config.toml
n_layer = 10
d_model = 320
n_experts = 64
d_shared_expert = 384
activation = "swiglu"
moe_layers = [2, 3, 4, 5, 6, 7, 8, 9]
normalize_top_k = false
lr_router = 0.0003
vocab_size = 7829
tie_embeddings = false
batch_tokens = [16384, 32768, 49152]
steps = 9288
Below are experts of layer 2 (counted from 0) of a mixture-of-experts language model. Rows are named router (the router's row for the expert), gate (a neuron's input weights, with its number), up (a neuron's input weights, with its number) and show model dimensions 128-159. Each number is 500 + 40 x the weight over its row's rms, rounded and kept within 0 to 999. Numbers have three digits each.
After each expert's rows: a language model's description of what the expert responds to; "mostly gets" lists some tokens that are sent to it at least half of the time. This comes from a sample of Wikipedia text that the model never trained on.

# expert 52
router:539465538509570542477488573430444464537532461526503456455465472557431462591412565560484494406457
gate0:533489554463507546527513454500445452543510489525517490461529452573539482526513499537485550477465
up0:568474564484481528495511528523479529520483517519513481457515495578515496487470512510472517473496
gate1:480488542418533492492535486475505450476484546565549487463568520497505567528492613551567522565486
up1:554475490467491497435470546466513469462522459519526585504557472476440499515438519528500507500458
gate2:592449547427446486468516489465544411531569500459498480483487511584537437525494511478504487533521
up2:522501476481566494477514495490468452485424523490439418475520537462471553446474490455521473486514
gate3:498498464523477555610417475441483445501532439565489519491485502508506528500562531514439537457515
up3:493485522523522502468487522583507550507488483497512507515473486438452510579471492540520517497479
gate4:457469497479597494560451522494494548495578478506475522439494512461431579543501558473509519425515
up4:503447547519451523474531475522512529489428518448497580511493539507509535470499543513527539467513
gate5:482482489581508492560504465510440410493578481523488527447495455495479507472522523496533440534507
up5:572507553548485446482461541495442364513477563569515574503522497457512520480469567497452424514512
gate6:521524525487567512466458539594529469534487491491524556521537505534517489541453482518512480499500
up6:534530546517542527438481545521518490511498483474557503533494523481490526511484564483537460436497
gate7:477435473510509511566493497525483524485498479507531513475453480465447485497480573520423501560524
up7:510593527455495502408493485426502450490500574492453498512490524517472525502532454484574511461491
gate8:489583534502493476450514484553449493451557505566510505537471510437412442508469497551464423480488
up8:558505454469498510443495571490467588468430529467540523487493500531424493457484449459492499547495
gate9:495523524566506512586523496481521472425528516558504481474540530447507511549460569543487518503490
up9:518490499557496558550477530467510451453506501525502468442495519521519432581452511533520490416469
gate10:487450471586496507545447518538524457540555437457526510551481476545494428499516487537500512531436
up10:540449493508486558498523528519495489501520513499443570521498525514564514544529493486465445488501
gate11:484507505448481460416520525480466478496476532520483536525444467494408482519499487548431536442478
up11:529499479497500504562435469543546462504518495485503515492558547479565562483528478456565423573525
gate12:510478521539425486438503582478496521503532460550483496496585513475436478504520487516464506411454
up12:509448458529409546461503519481490488512539457518428472465604516489469514481547471516532521459415
gate13:537544503548568521490493551436442520506472530519473441497512527511514529511479487473463524418521
up13:420471525513516507481547524502428527459494479505510460415431471533543423530536487489592589488529
gate14:508515538561570540509498548473525493464518460469521459480480513504455411585445487546475539474502
up14:522488496519535536516557454497505394492531523475479500479499504484455497467530465508455576471528
gate15:496496432465510526500539430488476466459468496520493490460466477564526552555532530589528498433509
up15:517454441442542464490492467480489464483445544496473438486424507523532564496520504563555476495534
gate16:514484526462510516535516440534498453578487461608498445517423449477527472530510523549436499518447
up16:493563500535479491463478545565459524464531527438485536551617541483507508474510348458533492492491
gate17:513523506573570539491487567580527482604510441488569416488410488440508510595434499515473461521519
up17:511532518552569519461488513549550487592450467476560442454421517476476491605433499491521455514526
gate18:528471502437459535439483502416465536533486497550470503507536455547482484460487490483586544491487
up18:523512486508499477497492506534544511502485556461535521576509542510550495517493523468427431556498
gate19:452508546485511455483474508603462450522549463511529595499501480519498579579493489511511513506532
up19:525576452488478518563520485496493491496477524423467487515508489415490505428568466518453505427443
gate20:500590532486524491474519510508479519502562467500451699529482470523455510484502453559487477462459
up20:560434467547503547529521487488502495512454515491496332546478510496502498521490566478504524528479
gate21:574469566503504470480480595439515542479529462538487533517383482542508483486442518489498433501531
up21:528474505516424463483494461469476456471548475552503475505538485507473519518514555511466475512517
gate22:608482534505496574500520483508511567518492476425482493507500483515505465449506559527460572480490
up22:389436426502511475533491455521472394498507521518479534492552489460539567527542426495503463525511
gate23:524536474410554540492423493474496459461534494471525558515507516481531590494509546494492446494527
up23:565484435402561572530401526422533466468498504484539539538513522488587584498516512468514399499542
gate24:468498520539598483441491575545497519502519422448509479466467510470438471541449462500555515456459
up24:469474541512595458462512577571526525491511461445540500464472529525406484544464477497573513528493
gate25:476485496493437484486513513488435596449492500566527516528465449548414437483433499454481522451486
up25:591462451534438458494530459496443535530552441516464505536537432513487486457533495493533530483484
gate26:566507489533497559532469539478488498427514561408487487451552482522507449494461468482488488463489
up26:472493537556509542543497512506508477449477456489550480477497502513544493458458448461455564536545
gate27:440471504507476525521439580505458556530493550470518532563446496442558473535439551521487500459534
up27:502540516500524470479549480409501454447531485528562498467539510507502518516507433502497456539482
gate28:458562472520575564515503560509511444497553477439500475475557516503518380566470487491517477483500
up28:500551507495548530532493494498493472489559495415476461485526496451431468559471510487514504503501
The word as in roles and descriptions (Nancy McKeon as, portrayed as, served as), plus became, because, and election-table pipes.
mostly gets: " As", " became", " tr", " because", " like", " what"

# expert 53
router:518465452545535486558473539496455460514532452461455543524502424550479503592531548578497490455430
gate0:528456460512440496525525461539493516492487515535449411476565446562492442511497490536511507510463
up0:534452456495448489559482492536507502438447495535443484546561507530530452537468504517532479524492
gate1:499465463540549535568456493542471507575479493553463531538448479446479514488516541520463475375440
up1:500500541505458457520506488500522475523494544492500459471526484540471485500522605513520577565531
gate2:463504562445580538507467530483470515468533483467470493463435527495487452556467451484474493501520
up2:434473517444554502541501498480406500487489430468441511448436493510489431549498512483464531532474
gate3:492586501533524491519528539470482406477568494535502501512581466553540559534448490516535475483485
up3:504601492524534486521500508485497420490529487516500457469590476517539512491454467536565458466470
gate4:529485455534474468548483492517428467465501502478486490493425492478471497511541543548492526494464
up4:489506588431496555435476528490544562537513555510467453452503480484476516474437500481494475467518
gate5:481412461488536542472531560514531516467478463525509452603533524565515458465480496527534507420479
up5:511469479558484506487535518504538567474457532508581447575492573525523471432474448474518541434508
gate6:467478457470501503531538500466507460479576454504429486546510541558470465540506493483506503459461
up6:465542495501489483521565539458485496428612434523528473517505526469434502484487467473507428457441
gate7:525472546495501541490506472508505495467512554520496506480505506605494504512459466500556459539513
up7:489498433500524471427480541528592548507446502500458484488513547462480482459566468476492580475519
gate8:478550517551512502563512494569469507461489466450536581575524482486512536564525494513521470507479
up8:427570511550514495543532473560478571454496485431581552550526500486544529528504521488487468541513
gate9:497505559463513517516463544512530475523502431540497599514578499489476480571479492528485539552496
up9:466506462528519480500514471469478503484488610428533436513440505464501537441457515501515488419466
gate10:568447451472492493536501511512465389461515483482469522396509481498501544463515487531495499521455
up10:434504555499544524477505505562521548478501504515526525531437475542501476525441489484479504496471
gate11:529469527493528505514460585398409525461533510548470520466422476422445538544469546508394450471499
up11:552518468510478528505492425623563486578506461465487517530563465550548504523501472533558527497516
gate12:534523536482446431603559543572461526465521426536528564523515541496447517540591519501509510550485
up12:481468521521526553423460480441498469465512606509439430521436470483495500463442511509508493497513
gate13:396539479528512522517500531466531502473538587533496493549477551534535507555487456499413448483593
up13:545532545515540441422542529561451602454517552449505419421422504547477437465485440478479498543483
gate14:530486543561481516486495435567577517449484439566516479615504519466592524533426436514567498495507
up14:446463466408510443489547489571507527550473526493595527515450518554440490566583471488523546546501
gate15:443517586521500395454532468566480468399546411535470493562560512477483474534502494521469383458505
up15:503549480524489561501502531442532406498490452554508554554482464510555432526491430489523521479417
gate16:530470434460587499534461465495519455562404431516484467484470474491560496494495495520595501453454
up16:503483460495533512535444481476525497558415472492474447470521484427505503499478496491561489455453
gate17:584444612445544497543523488433472515464489489456467526457471470571434506505464551542529497498476
up17:544421542516494529563466480453494509490477452572495537465515472570495490534529545521526473557515
gate18:511420484514579555538508433488460412494453435529435461475491463556535426555622485543576544452418
up18:477576501502459527482420542480565515533485564494518570565483558525467528406469491486462471482533
gate19:443484457509494477468517462460469508512491556497484466468431481528475484536448462436482509478503
up19:538459546481512548558451512518504488519520449508509544517531475470501538476507523569528555523492
gate20:496480587460508525507520532515533439441495487515527490543557494508434515508420466460627498498475
up20:464526474560564466500541506517501542494499537482463471479450527470557502481463510521373516491522
gate21:521547555554457495474513565549486507468544505456454505528497491443464558518465486506509496511507
up21:496570539559436540523488569560416426480547537477422526484465517464452527558522473500515468477503
gate22:524482442500519556507500561480468517557513535499513549505457497497484462531467537444528528473480
up22:493533566543534479538456463527472504375485527513484497544510529491486534423511480565516521502521
gate23:485510527512515523433482512507411422500534465579455521498502497589533471478492489499559542468419
up23:530496469495576511488440494506486447535479497554474487517531476500525499501491526490524553488392
gate24:489468520493556500523482534507460486525503530423472457519509466463458551541482506524451499448486
up24:529401515472554510518482503510459471502491529504483451492513496448472569486500475506537477459470
gate25:421540514503606532494447574466450555484533544506524482527482520479462500477396526485439483504462
up25:421521488542607504549464578454461516505548539505534526495503514474491506492430540494422448515497
gate26:486478512503521569498455469515468522528557458485481502521528444585546498504529555532509449439462
up26:564503482522485551522541548487548414487514502526488513477487549450420516472523457525498510477520
gate27:500560448532485511481518525491480541500568533393486530515468429588486470537480481507519496508486
up27:488473549474480499508498500479528486517485529602506445467502577406468520428488491482451459494511
gate28:613425435478464537524445530440496393520476504538479569526483467489468487494526468538474507391508
up28:380512612571583471504508449515463601500542513471506506459473523494536542489527522464517463537478
Capital letters inside acronyms and abbreviations, often in parentheses after a spelled-out name, such as (MME), (MBA), FDP, (ICC).
mostly gets: "M", "X", "AS", " FC", " CD", "CA"

# expert 47
router:512481459553547543496447550531431500555524486516431486494446443533483543572489498577483508442444
gate0:531539429510513582510466532493484478510511437426481428469504472518576485525490479523514499466454
up0:522440546507558429519477489508541491520443563478470572487567496510449549530485527493502470519495
gate1:543539477514519505492506565490505531520479447488515576494491492508481464525546490491398538525481
up1:501578454460553531495461621564529574442456517523559607486482568513510484472549499423406483547545
gate2:467531450566543518466510515488471530553542517529523536429513489476482510549492433556536537483510
up2:568467530436496471524535472472554490469450475515449482604493484502525461489494552471450487500441
gate3:483488572470447485458466506536552435488506539565487473459508522513380501481547447492527457510570
up3:512431443453528499451475459478473488538440516503499486543512487492431557488538459533483516494482
gate4:519528488576544563502523537481554503513540441503456516576499523466512416489513561501501525458467
up4:558477560453485449539521551497509525543555573486518469445491494497463571481498487514448436503508
gate5:396555483507544494466453501508445547483453497433452540463547445511502491558507471552480432437457
up5:469498513438495429507476477535558532527514516504515457517469509452580582468426537506482515512525
gate6:535523532424452488491532479471498460509501506494489475459452461509435516532454574517404404452459
up6:457542468498486554511524524484489489447509548500522513449460506465430499521519488479499479471449
gate7:536497456566549512500503495468450553460546442512503470549518526501495506525565507565510556388432
up7:528504459533545494523497444498502549471517515513513445549510530497464561502554512520546526433442
gate8:558470582487513547492543565567526473494498454448491534494521523395468523528495446531481433499498
up8:513533445486535521448480563460478473439508521509440458559454501543449463493435488488456580465486
gate9:541511486470567475462419597453427504524501528509514548467498518497414564492521525539487520501503
up9:491518470452506471453471524477516509532413547431593479538478473581537476435453499501504471554469
gate10:513480488592559481485438505447449453514558514554527516497491477525435514566479522509508505493465
up10:467423461501549455464530472557577446480530489521464496559446495491551486507448497459513438450492
gate11:505497464543487537517493496490577447559452547521471456431449521518501518514496469471550559496471
up11:495477527461529487503517516426518475509456563499501548417539534422479498510579500521477500474508
gate12:510452476521546504481507529529507506506509523513477478466486499522439578483528489510444525583522
up12:506463409545531492452472535519515537556484556483517504495487494528490575452502491458446521546522
gate13:407514515528531496494438515533498423565465531600442562450471508444515528475498486467551393440451
up13:595473510445523554521472503457582518530483486421507488566549513607497471455512524547455552464518
gate14:468580553478509510520522555536462510461509442477464517439419464523393510508507518567425483503437
up14:444607507554488458429513520495494490463519484485464457406482487513488470506502463513538421522492
gate15:565446498540554520455487571537457524542494493432473515496450451528409470552395511544479545467449
up15:464562518474470434536496436428505427491522428560490490460553500487522487495632533504500477497486
gate16:515519464493558586489532456469473557460528488534408431477468511556533486527552479466454497496492
up16:480517482525550583501502419501494575457505481502416431460496517534554523483563419457514473529470
gate17:458504553579408516537483539470496442519455522494459538536526449464485462580526517527478458435494
up17:549488488468564560516468474427519525472584507552487512532452516501540538553515541503518555521521
gate18:543498514485472523444498535427474449501563531448537461495495442634471508537528534513439529519442
up18:546521480450499504447485508480471434500521544445546462456500479591442516497536520469457521551450
gate19:527463503454512529471498528503478482551554507445527550361481487516476503503553431504589538564545
up19:468557495541439556486515442454451554445510491564461535561495488510499468534490559513498484444418
gate20:442494532579480448535481488563448464519463477491475518483546469445486484549413513515435500587513
up20:540511468427475531470512551434530539487528485458468539465459528503513491481577490468512456393471
gate21:534487511478451466538538552520493499442552509496477526608503475569524540511474496525451462457511
up21:518474464465541517507542540555504525423474549509475526573514525585526554479523436492491466471499
gate22:569446452531496483505458558445419447538551518494414513545474451547465438507485487491515512498443
up22:403558526563495483548489438476530574496503489536529528551500513539536525491486519536479582512537
gate23:447524495446493548455463549513508542500519476476475610472516427507432515504475506569503522464442
up23:461474490484468542451493540551516513479490570493463528473504455515486476494413465559513447535463
gate24:567429495443505552475525470445476528515518430530476505574483459496444476541567507543528499472424
up24:386552513518511470516443446533540462510466544455484461399530557488511508486472525455537499542474
gate25:473510480502545534482500497557411510555537498540538455491512492567441474495518497547602538511458
up25:443529431482474569404553474551430543467537512529509557448531461549423481507505420527578590516483
gate26:506451552520518518591515486518523572450509515448548464437453513504520524504437462482530575556553
up26:497569417544542490503430478515555487550481551517477457506467450431507558502512577517466439452434
gate27:541521462481451480533530549529437537523511469506520544488528501477504485516551489514455523491506
up27:461570457471479491515558510517532568514474512469579471453469517581541456458537470462495515553501
gate28:469515586529489561539468529545516589482513491532451524456462468405539563547477476533517438443553
up28:565535437512493533456472475485480473626510550499492511530500504462576487476522549516556496415486
Single consonant pieces inside foreign or rare names and words, such as Hidal-g-o, Wehr-m-acht, Manoeu-v-re, plus table pipes and minus signs.
mostly gets: " Rick", "g", " Sch", " point", " Wat", " Greg"

# expert 7
router:533424477508537527511451523487470433557535498511455500506471468492473533546474566537491474430432
gate5:506509528535518489497434440546465573652560433511509514467530455515559539507564441512570414444446
up5:552553442477471525486526507457529478470462524566520469548449494502523517477497563486508524440520
gate6:522517449505532553464475458517453468531484450488465516476489450460442482576538448585478553481487
up6:504564506441479484461495557501457491528564497434462540497481434497456474566423504504467455432487
gate7:531468490495521493469449589479510465516498469485503455463555472486443488454567539522483484474474
up7:452509460501499464539565495498530550474421568409473414484446496499500571470486489461514495454471
gate8:475491453464473532617506501510483519501533477532573480558521497469512552516461575494492505444533
up8:494488471528498492463478535549483464526584462443493440498516496455484471503419489494538488502500
gate9:534550461457455529544532483520421482447460504530532499488498512482509484596472505500498495478466
up9:446538504487570447511483583494568529473514525464431500538448472508495532454511557505496470474486
gate10:496413489549493513542445410499531484552530517565440466496476549466521585537484614516539479470519
up10:527442483561453519524455418488527454516533525532430484520479539465517584553476590507525461455491
gate11:549482560494532448534492461446510460415517458483464579452512488520531479480475538505505484448482
up11:438490493505475539469522485521501523556505533526522446543515529497448548505568491467496554542481
gate12:514463494627556500494453530457464517474555495491515484494490506587488515554487510487435509505503
up12:517487500455442452498585534569494442464490473471493548499497502446456529456546506489581524491458
gate13:483455490453470504539538495538511416560474485512514535536496509506582473513566511497541463527467
up13:474561478484469479533505453531521448487511533487517409468466499466530476504536526513562540451481
gate14:519569500513517516565428523563525538505468537440507553551426541467473542510477480508470485478505
up14:470505501434516522562527521521461534488466476513509436527545495433533498465413545492450459571487
gate15:498471510487443457531425470433505506568512482520498500516541463494473551472497499511470540461436
up15:525507506491512536503602561565483482450519490517522485488485527468509435525515508497541505517558
gate16:518497554573472533500476442526480547524499511480501519495421479541573532526463477499509572474536
up16:440470468444553499492497548491480479532488491541502481525564495465469511482505551505458458492449
gate17:509478531492507463548475567505463515539527492458538585480528484507545492504445499506465451522520
up17:534488537451483433522508566514462541494507551473591546527528546528562540468459510487532477555539
gate18:495560475525509491543558507502501524476493539443568435432518513581493488505486489504479536511528
up18:458503493525533452517507516541475524509562508518537517562449494544499575502506484494514556549468
gate19:549501538437508498502458494504493469527593536498456484408554468402434582485542464499584515448478
up19:467506471548480482490523512510493527497481443493499511541450494556549446519399508518427482480503
gate20:466517508462546544443542515456508435469538532449478534564505509489510549539453541516570491496493
up20:504464518511455467552479503564515535549429468609548472413556507480499486451516466475442572521514
gate21:481474453502487523474524529501492509483505534555537504555430477552468461491422513535529451465431
up21:539489413567456524438500482503514500449505490545471466437473543547512441468501491515520441531491
gate22:520522527474496535480552515479476477505509500468507568464517478470433574509455533503492603501527
up22:425497513479509494504504486517477473562487505484498515498548467483508565525497497512503518464522
gate23:533476514493468527504440478504483531469544492511539449526505491478517483538510436524527515479490
up23:488491506484526561541431483503511558497507480534538485529465506547524482516495444513537486511510
gate24:500466457510447473524542482483462498495558448475490418537475482494410548473496541553539593465481
up24:543536472568484532463459571445541539498485560471558466557500521532541463439514526487500558492448
gate25:526573480506586531435519534463466463481527494529440486462500493562489545528491431510523516460424
up25:477491472462512508437511507527527480519585462516440494523501510496438556528545449454535493468478
gate26:475435543440493492527464466489530502496482473572519520500463523575477494483464569507506535553586
up26:520550480456513589457589568497499526497506505499477503533516502449573487530515453492458489511464
gate27:457542521598458538477442509526493505555494469477516442467449491516536444515533591522426437545473
up27:452545475596428558489441527526506508545469457453514463488460506526525435501545593514422454508451
gate28:460536498559484496422503564521515502515486470484482547504574508477487540476512476479447529477517
up28:522496473481582508535541497556518531568421532506471494562461531546526503513488470548484418499526
gate29:601415566615474413520531418446437512487529451485493486526528485530481483519546474556497449530442
up29:392534477383512594479448561552544488506493536506485515496462479510498519480437533475518541455515
gate30:459472414463558492550495521491475479550456518454541530522419516511547467501477510476418515570483
up30:514514521586522495506490480471529525530530476529520533465610514431448562466514511493489502466498
gate31:470406535402489505563510428459498556565479521471437484421510506453490528524549462477542433466493
up31:484392556439528485557504440450561511600452496434441478492517501444493431502535502520517483492478
gate32:553502469587530492499488548489491517491463517520524516480487499441491561463460561550518501488475
up32:552573512610487485446520481463498467452522515613507478466492455470532502548452469530475413435488
gate33:492465524397431453520519467536508509512509530476484507474535464486455519466475484502488499466471
up33:514518476579547510518479520490488525470475502523515514507452521508571498525530539503494551518510
Day numbers and words after on, in or of in release or event dates in music, film and TV articles, such as "on 19 November".
mostly gets: " active:", " late", " mid", "On", " 4:", "–20"

# expert 49
router:472422501545547489539470512492455496536520463549481465518489438597440495532483558554535446455403
gate0:451527508475542506480481536577476479447500435454486457512495515470478428509466536546533466515468
up0:493464478484501484505458561532408517498492535464447487512463528468516428534435572529479498452460
gate1:471497397596510507560487499530535493513594493489552391553544441587545520454512507529566527502435
up1:475489558437493488549522447457481564486445514512478574461420524434494507545502504482442525487576
gate2:509497520537507492447495531464507449468484469496543508462500481536523544499480509506547460527543
up2:472415485512467475517510449387477460535524571517543519409440485513476412512487540470553524504451
gate3:525478587526476421533470504453498474544542531489491476543483502475536590542501629525510465526500
up3:518460557472520441489466473524574483564517544532549489546580538527495597441535595486575475600529
gate4:479516533445538477562466464529556555470510490520504456544510457537488556542488503514479518519468
up4:502493488456527482533489456504539597510479515484545440532490453568487517524488497506496489509473
gate5:561496517448514536512553540501505480446527485537489528454525535430461536541400468514562450500527
up5:509510475518481522487462536440467515505516511484496580537535552509531521530562435499482546526560
gate6:490479488442525477493497548503506435519487500537446491472547504532379487453565554479526484516448
up6:554539541529488502470510514555469503439498519425579527520473477481494556497481481499453439510504
gate7:410496548512533484481499466563431516470493453589463447470566464538438489544524533489564433518438
up7:442508567506600501510491498545450521452450468495521473524583458537466501560469526519495432519446
gate8:503565496536500523492489534460435542472509535500537544452503516446486450504501515512423533542501
up8:415580436562499510473499483437401583470508565486527532451502484523511504521574454481447474508498
gate9:479514481434519534483500592520504525472498472496494478479533492451395461515494588466524500468481
up9:516473561442499539463533507601433502454552524567551462490520495558502551487434497527484440527515
gate10:494530491494473495598532476489490531556525497559510510505439478519557463509471469488552570520540
up10:513524460524547533489432504430496511494473483511458508519510486444482586556565536521365512426503
gate11:486502453533634541524448469454451489539502491535471539557431451468485580539478516535458578407456
up11:534512517484396457505572560554571515483530477439471453454488535532506382497548474459497440549502
gate12:485467483538512500481438597589501470505541498576508464584470485507445418504387484525529522437473
up12:506507519475479524530532454469498550521543439467390545435471525457465549501577503527424462533518
gate13:508548548440434501523554550486494520465468443487481518462489480523419482498421491505525496507484
up13:495509488545524458498483468519497556548440509503490549505542488533555516498485537540494510483532
gate14:507521528501502530506502453468455421538529468471524504480458471552561468582418459544496551530472
up14:514479493517495411486494491508520551485446537491475503496556493474409531426549559494459474488495
gate15:475462504513470472474483486517503452473447512511523451445470439585510489447438542515524470522436
up15:421482486490485495529538500588560494451453486533479474487437497467508582469461503552507534564523
gate16:546516506469494475483500566571471497502551480538390443556501526542391531491473564541477482474527
up16:532431494496472516534505456500578517506482481483502464536567504476500567483499470504539569495478
gate17:469473522523489541563463490453449544454560495528433541500488498481470490529445509505482559464508
up17:457509440537480387482535485588513492516516475476510539481452484557496561460474410466442489490489
gate18:512490455537473509516439520487531432560515486459490511485504440584564534498542550507544466464453
up18:498518492471555484505499530522428568454483478490472563489485524405439421539440446524464536491521
gate19:472508536536528537551483524470480501554521465537462521496518461513445507544545556504521522432423
up19:473544536517496523499540486439440529511552518543455564508522493507457515587541498477519533462465
gate20:470544571495534519568531541526575487510559517457552426528479495469443506475480513558482481440512
up20:484520483550544591524505559520580506528562523526584464567468479542459509457514435541498514453440
gate21:432504480531512511484469520459493535527533500481478424493519539470510497492436507519515510470485
up21:475475540540536460499504465497471495508477472467481491473529521481449549501482458511532533484457
gate22:603505447469488518560456504474524448488468495518438505510524473472483529568565630513502487475427
up22:434427510503566503494482542547494481456482459481467511553497560576506468460500474509475436529551
gate23:533545452515462524515505417440501427565521496544483511573562478500521487506469507523467602464529
up23:512458492523534529478488562544472539542501474451505529440435504463460450510479468540457548513487
gate24:563463477497508551475447530455522572529499463461489540529517501555567508543511477525548448534552
up24:522485493481511496446455540491505511483503493469444461507485502538530488493498449507515438600557
gate25:489504531438539558494466485458455440496508483441425486433489465508459527503493476534552529503473
up25:477488551447506532478513538477435446486535451471448492450465505521445511496488449498535497517487
gate26:531509446573490554505495535452490490507548471549490478496410506574436462561464467529535486505489
up26:465525511520527486453519511545500468552454513443437545480544510386541534448491525442401510448484
gate27:514446576534462443463526479512459444497524493411492500531455477481473538511455507502474474468455
up27:525434550452424442485585492533487447445517451435511459504452503495476488451449503504504442522524
gate28:492400510480579426468487475528484481488466488482441453465467495554419460485509527545480512458415
up28:541435469532543445496490463475483502548482479457446467488480474592442421477542535504521527473418
Single letters and word pieces in the middle of long or foreign words, especially h and y, such as hermap-h-roditic, hemorr-h-agic, Marath-i.
mostly gets: " Rh", " Hy", " Ah", " Kh", "h", " H"

# expert 12
router:482447522499532534552425536447531494544511552514439536487477497524502581524493501533528481443486
gate0:511533574469471517473488499595493537542535500521532537452552458470443545508450473518512477548458
up0:439433506427544545546409459532538451572476536537568442521527501547509531428484491515527537523453
gate1:435461488508516541546474548475457447512527480570470570390459494534469574539514536509537516554514
up1:428417534534530552535434544510474426541490506560476513439472508544482546515473511495557466541535
gate2:483514570586514480469522439470550452468527512443471457481499479531505492560508499533502523490545
up2:508514484559508478485533449505522424453565479480505466459525458527532543525526465524541507508550
gate3:470464524556520518604474563571550532499498510534545560464466492520469527516503460510589573515541
up3:518466521488533503497540540441516506531494530495513435493522521461503525461454536485421483576524
gate4:430396539539515501524441499493523492520541511534481531417525507520419586485521470479518464500495
up4:437407555556528491525449456504566509493530511549470514439486495552421548501510520476499464567502
gate5:556550570510424472470537581491449490495485450517496499504495460429495483502492517557431467552488
up5:528569501463426488498456590477523522522459524485530481514480490482502477492458473481424400558558
gate6:482529453398528511528457520499511494549514511481450466567484513596453515491537529499475571508524
up6:482510404350502458534472534567487439571492481536534473472501503468472511457557513522473514501473
gate7:476497493457485499502505527460477566447455491512496535475408523543540503506439519528512530451466
up7:494501489542491542468458522543490447524520529462548449509565468519483435478565483467486467520513
gate8:491413502514552539470503494523503463545531521495528502542493514469487538498493456464571511513474
up8:523525454585467511490491486468486467476494488545458530514596472479586515531535512530529418440437
gate9:511507543481500532485494526574413471540515456492472525532517502567422526532453529499492514544502
up9:523510494509487521487470484442534526463516505509497501487472503438564498506481466518505439472490
gate10:543510500485535482483493566502444529470512534463581562501496482431497507538424449556500477419471
up10:527514548544407480526479551612495448487473460503476512486438504516478469500544539520461583583543
gate11:497483528532479590558440563454498548472554476470533530514463513538471494504496506519561522508511
up11:506494506467564465445545425526535502497484528495517506471513493478517515478507477501460490516516
gate12:502466530487524420481521510554497523422511518496475503460511524428456483486434505505508541483495
up12:564507516406431550493473534475515451481506465502463478529437502605506470478522563467542475482481
gate13:539539547528463506595554469514484500562463509501481548566429491447526540545487549538516488451465
up13:524507478458499503475471553520536572474513444482540457479526494538540476453476491470483532529514
gate14:530536498473467496487499523526488511547544457430476539537470467446519409516466519529371527468484
up14:486422527503558516500521463508465478498474460540466478444485517490452565514554528479603486524494
gate15:496507462539438513472473487544490627546491478538444474502520481498429455501482476554497509444481
up15:467462498569451494466446499527527586533494504538485449457515501484478489472493463515522480503505
gate16:476479499553492524443481520482497513484528491494446473612520511518494470534434450484475417513484
up16:493497540485562524497506438516539472576468571491541513475522501507525593552470500474493549518496
gate17:557475499444395556495452549543484442445524454555406524533470527553490479511470529510519479530494
up17:456477475469439553521510467506489558480519513484489541507576545454505509513500454512539485521529
gate18:496458517551507549519509514562517479514539513520495555488438523529515538525462506498584474481509
up18:454512504593459459521459524470516537568486568505501434434530475567486498452520522470592549527511
gate19:548491458448451510517455486490505523478506445473456519443477536500510451531497464479460477479519
up19:522551430522421484568448474545520512517502491576521471545495507569567489538520473496543440439510
gate20:548478532560452499565507537528471510553493508519493514527481468500520544525468517503399515494460
up20:494524487520461495549519500487507505569503591566549522535518497506500571508523553496468569423470
gate21:522558435431518462420523573527475485498540443463505449515477482545430480462534470528448475501474
up21:538561534443551447450524526475479489507533457416513490477471485489426526490539519519465491468485
gate22:455509460545471541540522565503522524550524513523520525520555493450514508480533497539481486495437
up22:560525484472516505457506462529494471475449456469469447504430480545544491522507489445526480482504
gate23:592515502422491506469560499513531389536500440508515499462521516528464545520520511491471533512454
up23:443447526532486462509437551569490499503478511492456479485484504438490471481512483490593515510543
gate24:546501492551511536466448548495554454463518508539451494431505528460480515539512468514484493462500
up24:434425565535466491521440480473510486432533578609495498441531549497481551521481453516531472503532
gate25:499473480424561520503460455483502534457485539428468470512461543447523500540458570513485504509527
up25:473454494436569588474410506430488517512491540403490488499454546443530461519485527534596468493544
gate26:476428491520448591488488464472500498481549480474446453556507473543473445513534455556487477445468
up26:513558509465515435463528541558464456551467502533510585495489510467478482489472502484536507524484
gate27:454448530513540515493473524468503484542486472478463482480540474505532507475478528539530529484513
up27:438481460427500470484493509556475507484520449552518564472494461477526512479539489478442494451494
gate28:480469487540532498531435547436529539513474488461464526501465499554511484471462538503502471426470
up28:525521473521451486494506533452505514492496510540404540530504488559516519473451552501533489410444
Prepositions introducing dates and periods, such as on, In, until, after, during, and the dash in office-term ranges like 1987 – 2002.
mostly gets: " On", "On", " until", " along", " announced", " on"